config = dict(
    activation='swiglu',
    moe_layers=[0, 1, 2, 3, 4, 5, 6, 7, 8],
    n_groups=4,
    n_kv_head=4,
    head_dim=32,
    norm_eps=1e-05,
    qk_norm=True,
    attn_scale=0.177,
    init_std_qkv=0.0395,
    batch_tokens=131072,
    dataset='wikipedia_en',
)
Below are experts of layer 3 (counted from 0) of a mixture-of-experts language model. Rows are named router (the router's row for the expert), gate (a neuron's input weights, with its number), up (a neuron's input weights, with its number), down (a neuron's output weights, with its number) and show model dimensions 0-127. Each number is 500 + 40 x the weight over its row's rms, rounded and kept within 0 to 999. Numbers have three digits each.
Before each expert's rows: "raises" lists some tokens whose logits its average output raises strongly, later layers aside; "comes after" lists some tokens at least twice as common just before its tokens as in all text. This comes from a sample of Wikipedia text that the model never trained on. Tokens count by the router's weight.

# expert 1
raises: "Note", "sour", "%", "since "
comes after: "\n", "\n\n", " ", ") ", "\" ", "1 "
router:450601451473481474531502495466487493538512496486484479486492413578510513504540459481470484527456520519501470471418454482470556431467564479520537544517526479507498455509510476492450584396516517474547479465511511547497494524478506505498474475517433593521506483473461453503314510509515517501456447470573529440512529489481534541544564546517540495498520521549577474534486477482486496482472
gate0:509504509505487491405527486470477522560449481496561445435462514521494586454589454520502528545451501506499474492494468478459511501437497525490579494445538437547459528437513567497542470514537430521455541502525571514529546486470497487496481512499561493544487504549490444563482553543472509547523519540486479516515467516431463485543532547376431495403527561497472484490533539583462519485514
up0:527552450453530508491504498475484535512463482497500517488453513541555514474507458484511508505448503515493449501503455497533532561482474457476550473493556594450519507416459482555539477492512477518476478480530542517531567516424477479501539564504502453489579532527550508531487499509486483604524494424497545400456486557409526574449511513531478520432458587459509485406586512494464548446536
down0:466507464440503515486456386513489484458526504509420471551515509503592456526501552506486466498531476511540450557532547511481512528467452548504489476531518518406529524542530494414598495407475494526564431487484437457520548478516500511547504534473476516491541527420525518486540535484538482490486448456495554455473515511518540451438533501522498483563486500609577476485448452515504471571508
gate1:484455539469505502461492478535470536516437528509554488555545537499581466513509468465486493520494492495503564496555590506529507473533551541467442475502567521536619429531535511481493547495490517503541421520545521484543467428505471385482556507465432559463525498420502448495456504457547462544520557567510460459482549451481469503550436509514524526479542511438486515513541569481483460489448
up1:514531504500478539497506488512496499467511508525504410471478471540495500585531517498472361506507496531547463495487517451476456550525485583455544572437505516502511510514440456470533492417552509421423531498530515511529419500480522523507485530529445486512496536590521545545493476505560519488474465527501603501478476464461494525456492484425542434462461611562500482514564514479527451514483
down1:462509477524456434534547500485519480563505442543500523450450539495405546544524450483488468533444559579520467509452432576506458506567508450521462540466558453523516473509483506571479448486429463527538474568479441417516464472542423538460485491527492522527503521570488504521494520531551414430501518492522418489479524531492502506461559470523448589507476519500527543501505514516553492555528
gate2:499480441500431511509473485505611549435446540499489476525513488477530545446491462431503422481555441473511493512454458510496514477474518497505468495457535501494515426486593472497491536569516516536499516562435493434522611527529460424448452441472536528532543501555489476472473495458521463444564498501510528452486507515594509425550504503516518540417536523513484517545483518495481594522515
up2:498436476519552529485537534508483492445549426448508471500532469492514513463450475552491501465511468524500510479525466528570485496567488497551510556462494450423522594503531477462505535505453385492459459457427495528520525510520547426504474499495490474542500495480491579456497476500529456424430501483507499537497496441610532528453439534572493505479579455522547395513456533516513438501504
down2:445463491555561526493467485411434469480511470468513499496591497505441448487475527543511535495394501511523494496521506547501493500541481446539470579490554472468543535515507547413477566545512438487439469436431431550524507492590475472519505519485454495526503503561525520527487493501559516424561544439512542513485475466513514553458439496532496549500561425507530487436465566495491496526549
gate3:501533523544493543534442570529561548513441517491509521498463452488479511488433483562451564488505538550495505516469558537441520467526524441558512548491557451553544398531494530491563482541495474508522548509479449521446433591509487481506447541471534531468513549515447497439496502517544443458517462425492457494523494460471580504505500413517466539486461505561477583441422526477493535470526
up3:464520485505555464509505500479485509502560527484449541551515535486532496483506480509488456517525426447482513579545466511460499459553546535495504449405471481607506580489484532486483452533510467473464526549599483464499555548510488565487464434452539467499531481557442449508480554465458545532495535501497446473499488505483534463512427414554551517462594486486523404488551502564486550472479
down3:466436486464422447462500491446457518652605497492489520499460521521539538498459540523476521486412485527445553521511434527517472511506544474413480491466521479557537511499490500540519503598526510393499476480549550515514491506522488506536438441527433512466572550507508478560457531504468557522561471490444493455489468486523519522491463504465463486454555547496569489522512513526456481514504
gate4:469506483504561501470514530476535500526494473488480498524496432504496538523466540458498454575606504513503497538503562523504508478449459530499512499526518492444609438438533555532489508550532515446545506504466553526462526400510522577505551441581494563507539461512534439483448547502532477555501454501450547537543505561499514514530453590478463492479420540555405470499512539546499451512519
up4:475468542518500488476466522480569437524481497542539487481555526520414447406470480500505466506505425474553564533582458444410472485510539487499458555518449539503486470510528560472493504483459437494416491536546494481588458465534475498576436449482514482454517570503480551528493522466552525477562533570494547515451462466558462515479505547495517533497407436508499529551501474521466526475469
down4:437454490524488452496511561437508547473510529466527480450542476511469514435486536487530506458489467464545534476516502440490531495491596470466484542437418488543504536552534523487568492485539442602447497529611510552492498444556534452515439521455535464480491486436509603490467520434493480557562567493502523512472448517533486463514533517495522405444463482492522537488542463496541455485511
gate5:526517515501454539568475520491490608521475504510537524542545518488402494527522503490527603512470476483489504474508494507529487469483525586499412518530565471456473530390434492496488571487504533456551542564546411443487490603450430519527536513514531478512528419520549549417468504521524531481469477556522488526511525471454489466511514419508492520481472492484514517499434508464499465454485
up5:533504451493533474589443507513495536574540485524560526487496447477542473586505531477527431503560560489503475490488532485607503454429505489518472505560566443487511547526495528517424482526500548456508466530446512527545450517464473451470524438458468553500468467424499442522527543555490479561442476462591462458601542510508520485521509429467461512478536492494543486457483509434455507507494
down5:488521526411518535526454481505473443484559513488521529475460503492553485497457535482529489541460513504479514537500483448471506504467459406525598484460465525463521525527610532531538448478462485515531416434444510523561467499461530509519481519439495538471422528539373467562542542508480484521511515583514529429509463489509458549489534581493450500546459509468559465506539494519442517539551
gate6:520495479503433592515502553492490433501494567482547494542514469450514462465489474537494444476575493523532509439495533511509471434521408509449486493535513516477440530462519519554505539480537475473491483520529513540634499504510524513488472515468523453483549489463436509531480464516460473539482522474522505517422496511634527464494586404493551561521454538409491492454560478511510447480478
up6:543566485480493541420482440481493517415500483518480515477458505512488586483517463514518455506383536474468476466443587486518555559480553516479582489455523525458433495537478451509444541519480497513454496514491534507444460562480479546499530476577442513551476520462549394481484536504496543462483562484545505525442487476497520473503456482525526481438471514506525514411537569405500470510496
down6:511444484469537427476511532501520528497495508535502533526492445449496557509483449479498517560405548528491476498474552464514552581529555555528511485511523494447541470401508490555431501506406494510449507473503540498447502499491434478494529396517480555502449476539540493529475450479508543526553464515467477477536510504459565533468418589538475596468495511514531505456505582425506525448491
gate7:529527512518543456518520451443486492478543454504411468575455481475540464496500498535538400497454544557468458512520503473423557462480523584529534490503533508507465538527502602501506521423509457530571484450487467473569445486433511541488505515538556477567476512540444510477492463538495510518517584502529484462499518479557527512518577517515573466441548560502550514495482562500421520477441
up7:473507511477475536484501554532495485524425504568560462422517538519551478452431509492495526430554560476506513501522478453580522548525476443478541495559457550518522479507540553512483514598536514389503493527518501497465446476514532540487501500461471530449509520499500491609499574509552457537495424421489519469493437536440501529444507518446436476465432520558494535483535469497552457552500
down7:523510511502537511543488481460576510516571530480452495459532531451471531545492472520457559547421557527513403500455492564487469482561472566491471582455508457480488474483448509540523490535519507487538495458436496459493547485461436441481514499550486507451473480527559496365504506556506453463557536501452456534485538506511560538517430522434560574470520488552415489492499496502500549501550
gate8:511497498480520511540518533460537537471587450538440499488526483508523504521543486531463486445441571488503518471478578534557524537463489375521567478518559515441513483530530521480493501477445443528519491426461507473402479454464495486504472475461403524535496508545467510446549509432572425503532514545528517489517489544460571550451442454551505498534438494459487500506511440584490517524545
up8:514468455526572543479476568463494588466570460526477437579477537495518552492493495566501457474512497478478463496493533501526565406489393442554545529522564515498469541497450467546478465547453550525479441442477521506469466542435510415468434509446453524457426524452491447500521460472553509438456462494536429523444495528495475538488496478558458504518511448477522497503482457486504467518496
down8:458548478501479478484535536490451531468471527494553504523513479493461426506565547529492490500661479448452466553551517515482509503575530498526467451499468524472496519457487442533463580508564465485539481593575550512493497476539522544415507490501511454517512497451468510465437474463520568503480467478540499413478492490480553501489457480538544374488475508521563430510523486474475524503536
gate9:509474477493507460570440460534492514474466501485506557521541467461470408470494512466517565421495534507524513462480561516425551480499513550529466517472468512440473470558497550486470497593504464553574569464485496540544463481521492431523559556489492575451517492470555511505500486468405543500510457475490388478498492420520501538536458570531539543493485484532469556508413474559510527528496
up9:480539534515506517428508541469514577491469457529509502581493508510476415455564505478512531429436561453516479462500423560520533587510483459565471485511450498409527513504480509484495461453463495475500456550464490490541571517544506512508442621450554518457481455507524525489531507551461505460489579488529466502513512490518513457499464409492481472437524538488508516565459497418470561505546
down9:444461425430558570492534534473536513502457495551472499539470536576503547538533448515475422592501426564434467453505454511536500436529510487485531555522489457524479500482542474493522513499479624459548428573564512457473439455488579510523469519451520432476505503507447506506525525542519518520454450478474485456532499501512461472490476487545509511478512498464572478536509520488591517503443
gate10:504544510523494522527491465494558449558532521489500466454525531504572557452491439545459486492426455507540466505506513451484479478458480543451488470579543530493468526492468515477552525462568467489525542537466499478481455532471560537506466416516485502504576546453438445575478600474468512462382508472437583423472489597474529477505542468479511463499464545434493468459477511474484489495486
up10:500494456494555541524503512483455475451536478478512521530510475478385481541491587478482597518568513510405538446451462524583544568516515496485509462470521484538489445509491513544483458534486575510501494453522471478487417550476513568507506531485473457490503441461547487454463500521427498481531476503440462478523543413511450443504470496545460541604526491567499553507477443498563528511529
down10:513536475508557423545520492437459528477497459535557567466444465466509487437507472473496522535518553499499569499542522376495536490475529465481486482468450540505562494500472490497492461505515506630530508497535519513500445506497487442506481527467496471531495527640466522512485417452571526507523507468586482542444493458447498536470521511438496429482523452458555559528524522491439468488521

# expert 17
raises: "\n\n", "–", "\n", "/"
comes after: ".", "| ", ",", "8", "ac", "200"
router:446561518538567485471469508438504470493468498462522496539535500526508487474550491467453516489502502546575484511446548571483509435536480478476482588529491500524512508501508512507414522499516481514566492528472486555412481520526514454571482485514443525500476475462477458485306505544547511505503458556549572429471456562517461469499538495503546484482501538484451520522477406492484500453535
gate1:496535487510509439534458473486432476475482447496566522450526522512491506505483472522485548578457564459425551570534558549435555551530509491513497467485518419596472467455491514496463446518463523495473509494508486552453587510472592504487512504543505478514556531558444583515565423507492445470458509417468500500442507560522530477464529480496490431520522568530559481479478456469496474462529
up1:582531560539489483560550529440494540501530572499592534463522508487521479474548489527508512489516501455446560490502572454464499518476555555429449526497547463476430529493527540511494544483449539465496551516570533470463524509428451458561521355494464518517508441497506496491424485540411484468463548502526494494533487496540495440479507521429479490547497553543468520536546556485470489521468
down1:515440505550572510548531502491427526600465506521499525457523510509489539514523506509554496483272506522499533514536484498518460526504530532492489483474488526491471456437504507513450523506507512489478543450513542470467522515508482538500444481528512538502516498479529492510440529507546526456515513525472440484505501509472441495437471482474499699473495490467489521483481468494541523477475
gate2:504497554453469594465519479536510599456435485399503497510510502549536495557510491540542541524462482466539555485475571544496475421531463486499503576499496577529553532490452525428523549485510485478485443484452499573552471497481497484604460448496494500502436516479494477510425482526532493510558494537487529482509465482525495501565470559430550541436445508454533523514480461480511583447503
up2:536499449546532519493484523479515485445588480486459544563515523472541484450516454512540453483545465508552430489506556487527522566512494519498473448485491508484401537488555499496459509435494560526581522489472485496533558475563418541407452488552482556448525529573449510546490538532535425522528545511450536475446505570481483459447467514526457500448527509469442500482531584447538492550518
down2:463588517512504501550566484549488433514466506472516490542481516555530552548509549530520487492450434596399534510520526507499424473489593517486579495527517488510501432459453539430499481533478521463481469465547557498438531477537504509441529522513489488505521457439484511455487409412475537477463501510498515452581525514461489500489588451502472476497481502528512496533470548489492451521612
gate3:441491480540541492566480498471407463508539508472497552540547470519559455424539490483476474420546463474485539427524577470475529479560454417522504525530469509506587506508481492503434495511540497531519517434472505527481485447405497452485535565489475476548446584442489521537444503486487462508480542553518540543550539524466470450530522526496464604472461512530461461443493511560540506538504
up3:541518447482456545464493515438562591522514515517473539485473479492465517410466501518569481526454525480540419490460469578530439516504497447539494540457479540510505499450610402502459485518531502465532472452491480523494531519500443494480549507545556479479465508554433508480454494455460456516521496505488460515452507545470542501420535561507486445499554575486510557399532563486535523512444
down3:531471475473442516491494588451470467429423474519497505511500451479502489493523559503445484525284544545535495558540480479448565445497487533486574519459456462551530518529535559510510506568506568485514477509499519463486490535544465536525504483528526467507554487482515493422520489529521522476515473513501452474478476513535483517494486499457544576487512521587436459477504517468488500573517
gate4:437481490510484486473501520472519490542499472431486509479505499518465514535546488530506462515454493563503541533455482525511503440552535517417482554542407511605490480528561570583539479497548422584448484429533516551503495522507585572533430482539551422453512512475503501444512483530514515494442472525549558522549483513555476518525490502453520493471458486440503422518478495514447455438552
up4:472465513446553507562513575526521490493531490484457515450473482533494541395586533502516480535498441501507509388477523441502476494460523489454500485534497488443582522465482479541484458563476515556460542546413439499476495455557521396498522521525445509453460553516468548533441473493463444509453513505525576481457457486538592506487523518492502559455499489511502461482446523554450558468489
down4:521583448478503504554472473523483490500491535430495484564508495495527489531552538421496449542442483510534479496467549451472466530496456462542472563520459460556474498550513509482553541588542447498433477533464444528468536482552476482521493544483516490494510518432508529528452403549484477500478505439523466513570432527436514523521503476513438666547465516476532555503513499496444536483538
gate5:465508434507491571475535448525574546548437440507556505506527477521493608502501506509524444483515507503604443543541509532458440494524537359521505447552480485562456481469460473542556505489498551590463526477546500529447489491501520495531480495532461486512531506487522481487477508493471475520495516544558483440475577490557537452526478549485538489553535533476475543552514522505399534557484
up5:468529515551505480502505506465498449586467392523586494490439492484489466497518533472477585460444460474481447542503474439476517515485518473559559460415463512516514405476484482540542479513551583444423578514534509546476600511558480555487531463518519456551535505491541523469519466544499447463560515499531504507479497453485523514519509466492588548504509507463541551470523493488475525462579
down5:519553523551521486507546480525519489419529481536466453476500549476492556535482482489524546435677444442501465502522518565520481521460430535541547471504485529503451389533441561481456478421455467479477531530513541566455506495528459543502512516487488526527544510464485527550461541534468497522490471474515463489535519477512578530420485557494506457513512523462485428567457513493487466461485
gate6:406506424480533482442489498461531452479447494496387484495541447471474509485532530516422547509460551446486507530494530478562550503512515469439485528485486500498504490501511463524472511535493431511481483512530493532468516503525449571613524480532516551479426461483502527475444498434521537511499449590506547494563557495618477490529492521524473532480551520540447543452470451460420526562479
up6:533516454557533499459550480463450528617467447525490477494465539460525520542510476534493523546454529533489529516501517507557504429540439425521503598483506401462532485506584531507492526478471489546542506438502502542532539447490517492527517528548516410475504525464464534496488457500506527474529399537555511503514480431493476377566461430491522525467468511458430458468471502489535511499472
down6:542495480483456576475425522452522566502534471478508537517540500511486527471468501556497562509698519441476461519552396433454465453492443482474500502486486514434452474466507565527540469503517529518473488539505515468494542547521547509462409520453531500504512459542481535494507424417531528528447485494456514501454523522523463476502487523535511472473484516527551540493533493498537506463574
gate7:517502475543482471469470447485524519440425460492513545453490445492521457447493484473491478587436543494475536502500441479443523509508475514503458522513420549473531444450505492523462521553444498489484588497580540498426489492534536574484473505536466498547496565486492501498506522486403581533525549469455528485550514561515436451493511541472432533506524598440498504574576458490546546512461
up7:441468497512522467512524449470505461516538575554482451542516534481551523529489475578470528461534531502471507504563511564512495520533514462413485497514587604464469522499504493546438501502555519476460479535456539533473549490494458511548482518534429526507464455547509517512462441456482537530544499517498483536517537451569418493595533479475514557472510492571503476458531517531568644512484
down7:507568496465524522465498495496545549586525558511450489439463431482497459500525527552473505502514407577520439529428538548463475461473459543534537488548485491529423484486474586447504436539435515510515510514465467443502488508516502454545455475507583480503561568488520441492523468523544511463542558500541485513534508438477565490430527494506517373568486507540503519548492476502522480459535
gate8:547520517508486485580443491432542572419507577522578507538518503530476500512491487566477477512494586530513437501465566468456505492505500492472474568461426501489397562524590563531525528504461448527515541559530485564501474467486475451517502463513530446527526492463504454457451472432458554527503522456548477467437483557489488502472514522468471510553464516413535513515497472481514428448534
up8:498589503517497526522541532461523455437484491510494496489441542472476464483496435550462474531515457541457575552467501517460520485469542510445498511521418470510493513497448492502463525513482508451497503440485513519558449534544550603594513446567560470467465521512518568394521502541485410425491521591514491457460592449499488484522456522521481459488470512511474554550464520513469438525515
down8:537521508513540526547542526487560601545533547468531543479485502515511509473454442507504407483459534533547520455549528519556481555526441440441519503503492504494520510576549525542512540468456517477523471416525534500440508579518467489473505481435416449490483525469513541546498463526493443445395461508498547578376462463438495483498454485543499528436475518503502505495466546488501478480523
gate9:522527452426466469538427608515420406493428429455438548528517502530533470508545484449525527492481477480517498562503546553545484571494530519486477491487479531533472471520483514533521545527448441464566491555532430533525500458509500444536479497484453489440485572566509496546471520525541463510540517566455493433476500488490492596512560450542445546450534526481470461500547505543484538520503
up9:466423475482493507469554505582527510510549462520518516491449565555529539493485582575467446520516511466429430511507453549468419495479472448506488494494468511503529510492582499457460438509491528549498496517513466525486568489532493518533465482508509531551438452465488518484493427507396517484442481505508531547593416525515524477493388504467506528476476529501528508474403530526570524562518
down9:499446555510462474553508531467502483492418539592477515523501552514509550486529443501542535517300485495566539456488497524454518466489497526569496477478564475501482512506533486507432502576477516469513493459459500467496545524475484515596489486479502511438510469471523487509479551450489471506491468492525493540494504562510414476487481390525492597516517541529434502518479532484526501483550
gate10:444496524571547459458409508481483409557468498534542475480451563506456476513470517487437517541503513487506517516388538499456559481492472451472444496519493420423498539469442498460436488524541530495603506518444498459454451481473524541523481533524487429498518489490492492498492529504455533515494511464463462456419398522539453458570561494551485486554495524509497518458560470456459525482525
up10:537531517484485468449521498536475420522524545559469495548483521368529525459493500545484481559501494580489480477533497401505469546502503532480521507526478503502553461453461470493504502548451459499477445531548505464492457460425500553423492565459544530503429452527543526511481448500465581516471580455500462458496522473493479540430473506504567579521547505540532584530550440486484525463470
down10:448491493555504495452453485507533511506480526469524513512488523514415492495500412535483504469597513541521539472503508499467510451455467515540469471501454472472488491514526576425448444457495497571488448470504455515478423512450488539555486471484434503515532611499544563481519455450447526538463549536516515495506470525522533590611576517494516551423490498478584468422515487534451509519518
gate11:464518471448554488490448509489488505512512519507532520488462569472519445471448539503444513522483537520554506503493566557462480551569440468501469524513441488467501443455549547499460472519540496523445461547575443529450553493515543502416454488602464497490482408533483553449437456454499470437480473475551522513509531512534463456511532459564572493487455550460431451445512446509458490572532
up11:572583497522467557511496487497435554467502396524562435490513473486501538501478476518537528558494539427572520491453504515469511503484473587427427453414537531471510481503546561501476435464431558480481488496533488493483530461518414556467452517492510537506481498539429586561503549496508490500561466459519470503525546466507478526471499481456529550486462497468534415484509534531556456542498
down11:533511501558526493524521479501451484505490478507566482518559467508443503470464492520492524507653466489501498493508518488455580552436472480477452495587464515486499498539483487505536519531379462434530517513592541541484506469462567492583499520532465519474468524511475494533513544453483454487433429462520520466463434491541534459493473593498479466482483479525455502553513430536463597499481

# expert 27
raises: "It ", "Its ", "if ", "they ", "this "
comes after: "\n", ".", "==", "s", "=", "er"
router:391583520474500530507488492448477479508482484434537571412496500526495497540603525392468425501530493532484494484456492526539484444496468447542549492438502502537492449522479453550476576464512520517541433539503488573534498540522505506558458490530476532554475466476495498519396487484494476519436463482496507398502456524514511540581549497447513476498517472524504509560526456542461494458517
gate0:490531550523542476504540446437494527520468500472450508626514508427440549461525463494522459484484468551486521513451614517416455485494484548490499513539497491522463425488522428468535509512504489529474534510508543505557499515531515545587498511513456503560516476519505434511476415447513512537500520459521530498544459416482448505573500597503513507445513507397481516460529461473430492530465
up0:587483510515508503464539576522480502489530415485498517535510450463477487600546456461547532538504499440486523494510455548526504412355550442515608502502533472457472458483526543545422523508469494498568473497573477534463551544470487496460468469511558522550520472541499552481481568535514539496496520450440487452500530468525541488476497481551510533489479542465490498515515510411526508448526
down0:454530482481509483532497519471537469492518525476433538587529536484384570510516442481494466549583508511495547553478436567509470481448623487480466513533469482532411468488514567510419471489497521514568530525515481458522488539497481515484522568480472465528553505485527471506490500465478547466510534514473487486460505432578536489412544521564514459427428529463487499445547509466500484470553
gate1:467536498515478417557415489452552502544480555445563550574474464449436499517548521475433566474475538421450468546464454572505502491493456450538517494471473490499501547496529497540477534507496411554491557511503424596513528549440506459536506437483532538475531514470434503517483526561470496499461553498506506411469504551507498475547543488495454506463466506550519538510492495576437497468489
up1:561514445465516488478512554540512443532436500492478476449521542440507584538546524522448499407483518521526470530498480484577498559494504524519479459472460428515420537449407502558428450527438527481503541498485491526507510562524462476516503504403555514497430527465573505473498543493487475509520472442494497431584534467509529432500448499467503510544527443482556532543486541404513522506497
down1:451519503520513528504513512518497543542446527471436505491457541523472470516537475502544491526327454511487525494516459460549469524558517513544486429546433463538479520531515494534481455525424564463494486488465536516469562469459454431535506426520558532477448548429550460486511517543511496558513492458546459547513593487493565427528441483506455558536562527460506513517493532460523504469487
gate2:424526521509514564559456552512554496477541508476510532507522427508469449493514467521475515497496509454523487442486475461488584565420571549534493487466453485431453564413507496451492551553443484488555482549583429488447465465463535459519492517500485504602483545522474548474454490500485505476454527473499532476509485517424489525480437504546585514469443483519470499426551526466473574496528
up2:456498504531446477461526497474489467541559465544495419469504487520576434488491498434477493520566447499497573530495509525512498496429458530502504511528537466506600469466517501490475576510469557483532521503513471617535489443586495481539490403472467488440533505434430474498515508521508577480570481538496600550487502492479487499477472514505512562502505541528463391487499521508483516419528
down2:492454539520507498496471526437525504479529469474459452554426502517553479487445530491486528480623481457555541554545482537455485501504461528505498490488578483517555564524527548465496468484544513517578557493428456557531545523545462498557523449399449533487509502455467472502569469537489506480503519461512589509477456451487476471483525454547464371453482493568528440514456515490470511476518
gate3:547511475485499546489426444462493580463507522460456548561514446511418478516484489424463519546511498511455510607403485552528493504491508510578503443456526488566464513521509559573488524447507549512525530527533455532568493551530419445572529469494485481527468496565499515462501536533430505497467534424510520501564553518519583492505538470468461488507574515512490486541483505509538478532563
up3:535498475480512489528539540499477484399484550475459515414521468513536528529537469472469522426537473471505491482529500488603504473483546541554490493525483542530402462471527465439504484435559511511491528486501513479468457500500519527467449493501530416537499546535544511512524489431577399447471429562526488579511480538430532549470425601470506497518442506448510514536531441469499524518508
down3:578453482548523444531522506519575418477516524499476512468522571494443458492506479445487501432429532476531535449489457472506526467515496482514494495525440538498500459499595565444518557444477491577441524440523538498497465516573510445482449487541519529449512503466469494466506482495599454492462470535534463529560425501448503506558555525467478515559493500529495594478514435500567526432485
gate4:476523539533529514529481566506480529488524517562440529483460539442467430532562478532479516532446577520514478446519539510504567479467456477494577496419453524545477569461524532462580482535457438599516491499467552520476485504452542467454445554577480466461465511454489546481527464531515450492473506468521402391486513444481546538528543556498520479450507439482494465512500456483485535496492
up4:458490542507482491597415465429534540422537461517511531496491491456486511522482462523544545503480489551491517539516517511462492544509438468488521459453466474509512536533543447527551449545489517525473502500442476503529543540423426517393520500462556464465540544494471505462556490597554509494515547574468498481496532464586525479518570496557493440382513479507533518466531523551438503482493
down4:560510565510465561474494506461533464453508469480486488597498498448533502464459467482495529509675510453476497491463471445533497464500546465426478447514491505482487485508489547452458406464507472503516551554496506490552528499587485495521534516540473539510498429453507568518519495450514452545481533485510553517505513502459506503506485485518531369528495497476533444562486440455572530490554
gate5:519507492526509501508503504500493541471478499512533456497490517483566483476525471472466475422528549502503519524531521440541518500500446557489456517503470577467440546376527425505468467502501516512504480526466546559579471536537520431422479448514478466597446474447524529527503508515545468505456454490521514436456409530553526518483410540513506512515518428472494527563464588595464447528499
up5:549474479496436534445509537486520515506476521460500533491541496502545528433494454521516510450536537519495490444488468474531480508501495542523483504485491465493491550495531487464504489454522555489440514484384484512447428574451553458471504542512500507527424438493515466507488488511607364515465513557514540490494543514475624520475426406481489493502484518413497477603474547510479516490505
down5:470532472497453442509462500560545496513544526442514485555553445466484512499486493532548545467579531474439534533521483491478492449521556513496468496443538500491508503515455534539548544546587469427577497547494496475538543405528514532530486466459490445533571587452417450485465505520470534529482503494518425532450499436502571487491503494555509486507461554535522378458550479468478472539533
gate6:467470462569381533493499483487495435473464523463455512503559476553491556446505504493499550508494473528510483524412576516436483494493485551553541464485540586520551394508515525537479591540508510471480502552530504467445538462465454480512489528510504517457507567548518473495448489437536472468521428487502575516445406480519508552534488537495499536446479482556493458587539550489521495501523
up6:554516506489440570505542502534543512515473569473456544456535506490458426583538473508522467541515487538442477545556428483513462464449498515411512443528406531515483559467491506474527478554525570439515517481554493504499509522489459502502571458506458524513462471550516571488479498541469519535539430495466452517542532432527464463467527531524520467514416525400502567598525514513514475470480
down6:541547476530407540500552539526541532492498536451467493496532506518453420523498486510539513456469408455514493541565391454547486447509513508474506455500500455592515483479479568497530532577444544362470493456532540498483507529484491486506444480481459525487490561503579532527473511549458564507409505503482518504508490498566516470467500533494478512523499542536460555524551423499518505446469
gate7:507555588567534520543498568514542497471525410433596503536516499476502471535535505503520477550457449435509494541480577568556478554556451483465533510478425497494514495588512483546479559472520489580517547519498430474487500481506455491482490553517485531517461516463507517420465436526517489519490601469486504540539510420547547475514483457512478510590538521521521511514452550481484463497554
up7:583475492497500564515555573468510571489554513479526467483529467524533485461474553537432457496562461565484484500521500465511499530543490517537481453474526514496549479434479552505495563446550455554480471471556499511471438465409412588487481528567472480513536418527496509531482459534544566554554525472475483501432408508502570466462436498496518537493492473562508511537444509494557514511534
down7:504422555472404525451526453519506502459543443466516432578514506496463482510436501498500454507522503478492491540503464539532526571558473513517547514593506567488495444420467541475433482474513483498475501465551532522481529419531534476439494594541445521503510486582514504490449530438499458508527512485493427536515539443555539468521491506481505493504436540446448520552559480482456484459590
gate8:477472471488525471514530478472480440511502611434511497566543466513455475466527509559416469511427504521458493504535536515551533511473526482491515528493496520500481436448600488477516478531502485454476514497542538554490609456519507436515482439526500453573459513434437565455528454450561425532511490465487431474546542482509494449525526546513446435513470488571522431488494476551469522452540
up8:507528498470495457545495540474527478560475496567514478499478523547477465458493494501563519493469509557594553490521492495453504469498497486498559424539492547548437554538438427599491567503441542546482489505515407485442454517511515497506503498468447524457529520505529507516479523560448528515541622498527492524529515443513469488536451503482523477474524545405497601564493519467579448534529
down8:497451473499500520434520528514539475555527538521511526517500490516521525550549537447524484526275447499438562496484476494571473529474503520509526484468491504490488451494540525472509590525502496478485468447521534455480481505504447491481436491487506472543487517506457524512472472477553463487447517530485470481498495502474541533518501515518496702543438494512488521479519507517504518465499
gate9:466469517483503546472442522479535491449453484510509489529518484542492474502500448492454498467447539462526625509489484554485441541501520493532484472519477463542504446463501532534416510433435404584503482522480550506585472511447532527446504529507491537483566567489508441448450504528483468463483487519568519532495523495479517414575529514484462539474456557501522449531423578464544545558444
up9:510471518524466506522525493509499546506516435400417495488512445486508402515503489524469517532444564456495496467509515534505546498495538515473534515600474383498503481479502501415528539514401491489538513511481462524430431483494473464478471461561506540504462517468554557494504511472463543544432551563497439555528420434505447469513488524538501526499521476549512527434424562520525534538482
down9:505524563449457499504525536495503498523492434462469546537484435482456449492500492493536492463430541485553529506523472513522498509542573493466512532501465499539528530441407529394500524531417454454543544430569521499544551512438493440509443515515534552506465539507610516486500469548533513484476493535478499503506538493524481531504471458478472517502571461601569508420418539464563476468515
gate10:457556502486524516475514490519495424478453558499492439442491533495554529495419471510489530493475474552520520485461531512488493511482486505507548475476514457565604526488515447547516489517556505472486518484487633515510534493535510464512486562465486460456513489457383460545471468455526415526448497526474561504523482457412494502507527461424557509515541565524544553531576477521494433494587
up10:548430521522529541459521489508484453509472451448529479440447496465513490539435525478472516542572502513449499494526475504497387566557533501535514453578511425474519513452496517543443485535489601499521481523507457466450465460556546514538574530526460522519530452519417496556458446537563505516447438513528550561468554522524510510570561505502451549493553480437497484494531444510537480483528
down10:472485505557504520506535484484471533442519500493531545532500438479427489476519557498413553578532460433495477479497467472511508498528477463506562486429498476454470517530469516394436512468454527492551493606527515451493456475471559531528496542532464533500513508601543562460591523482496570476456471475584440434466568498493441504473496483527510492465538485478545518521511417465522547515498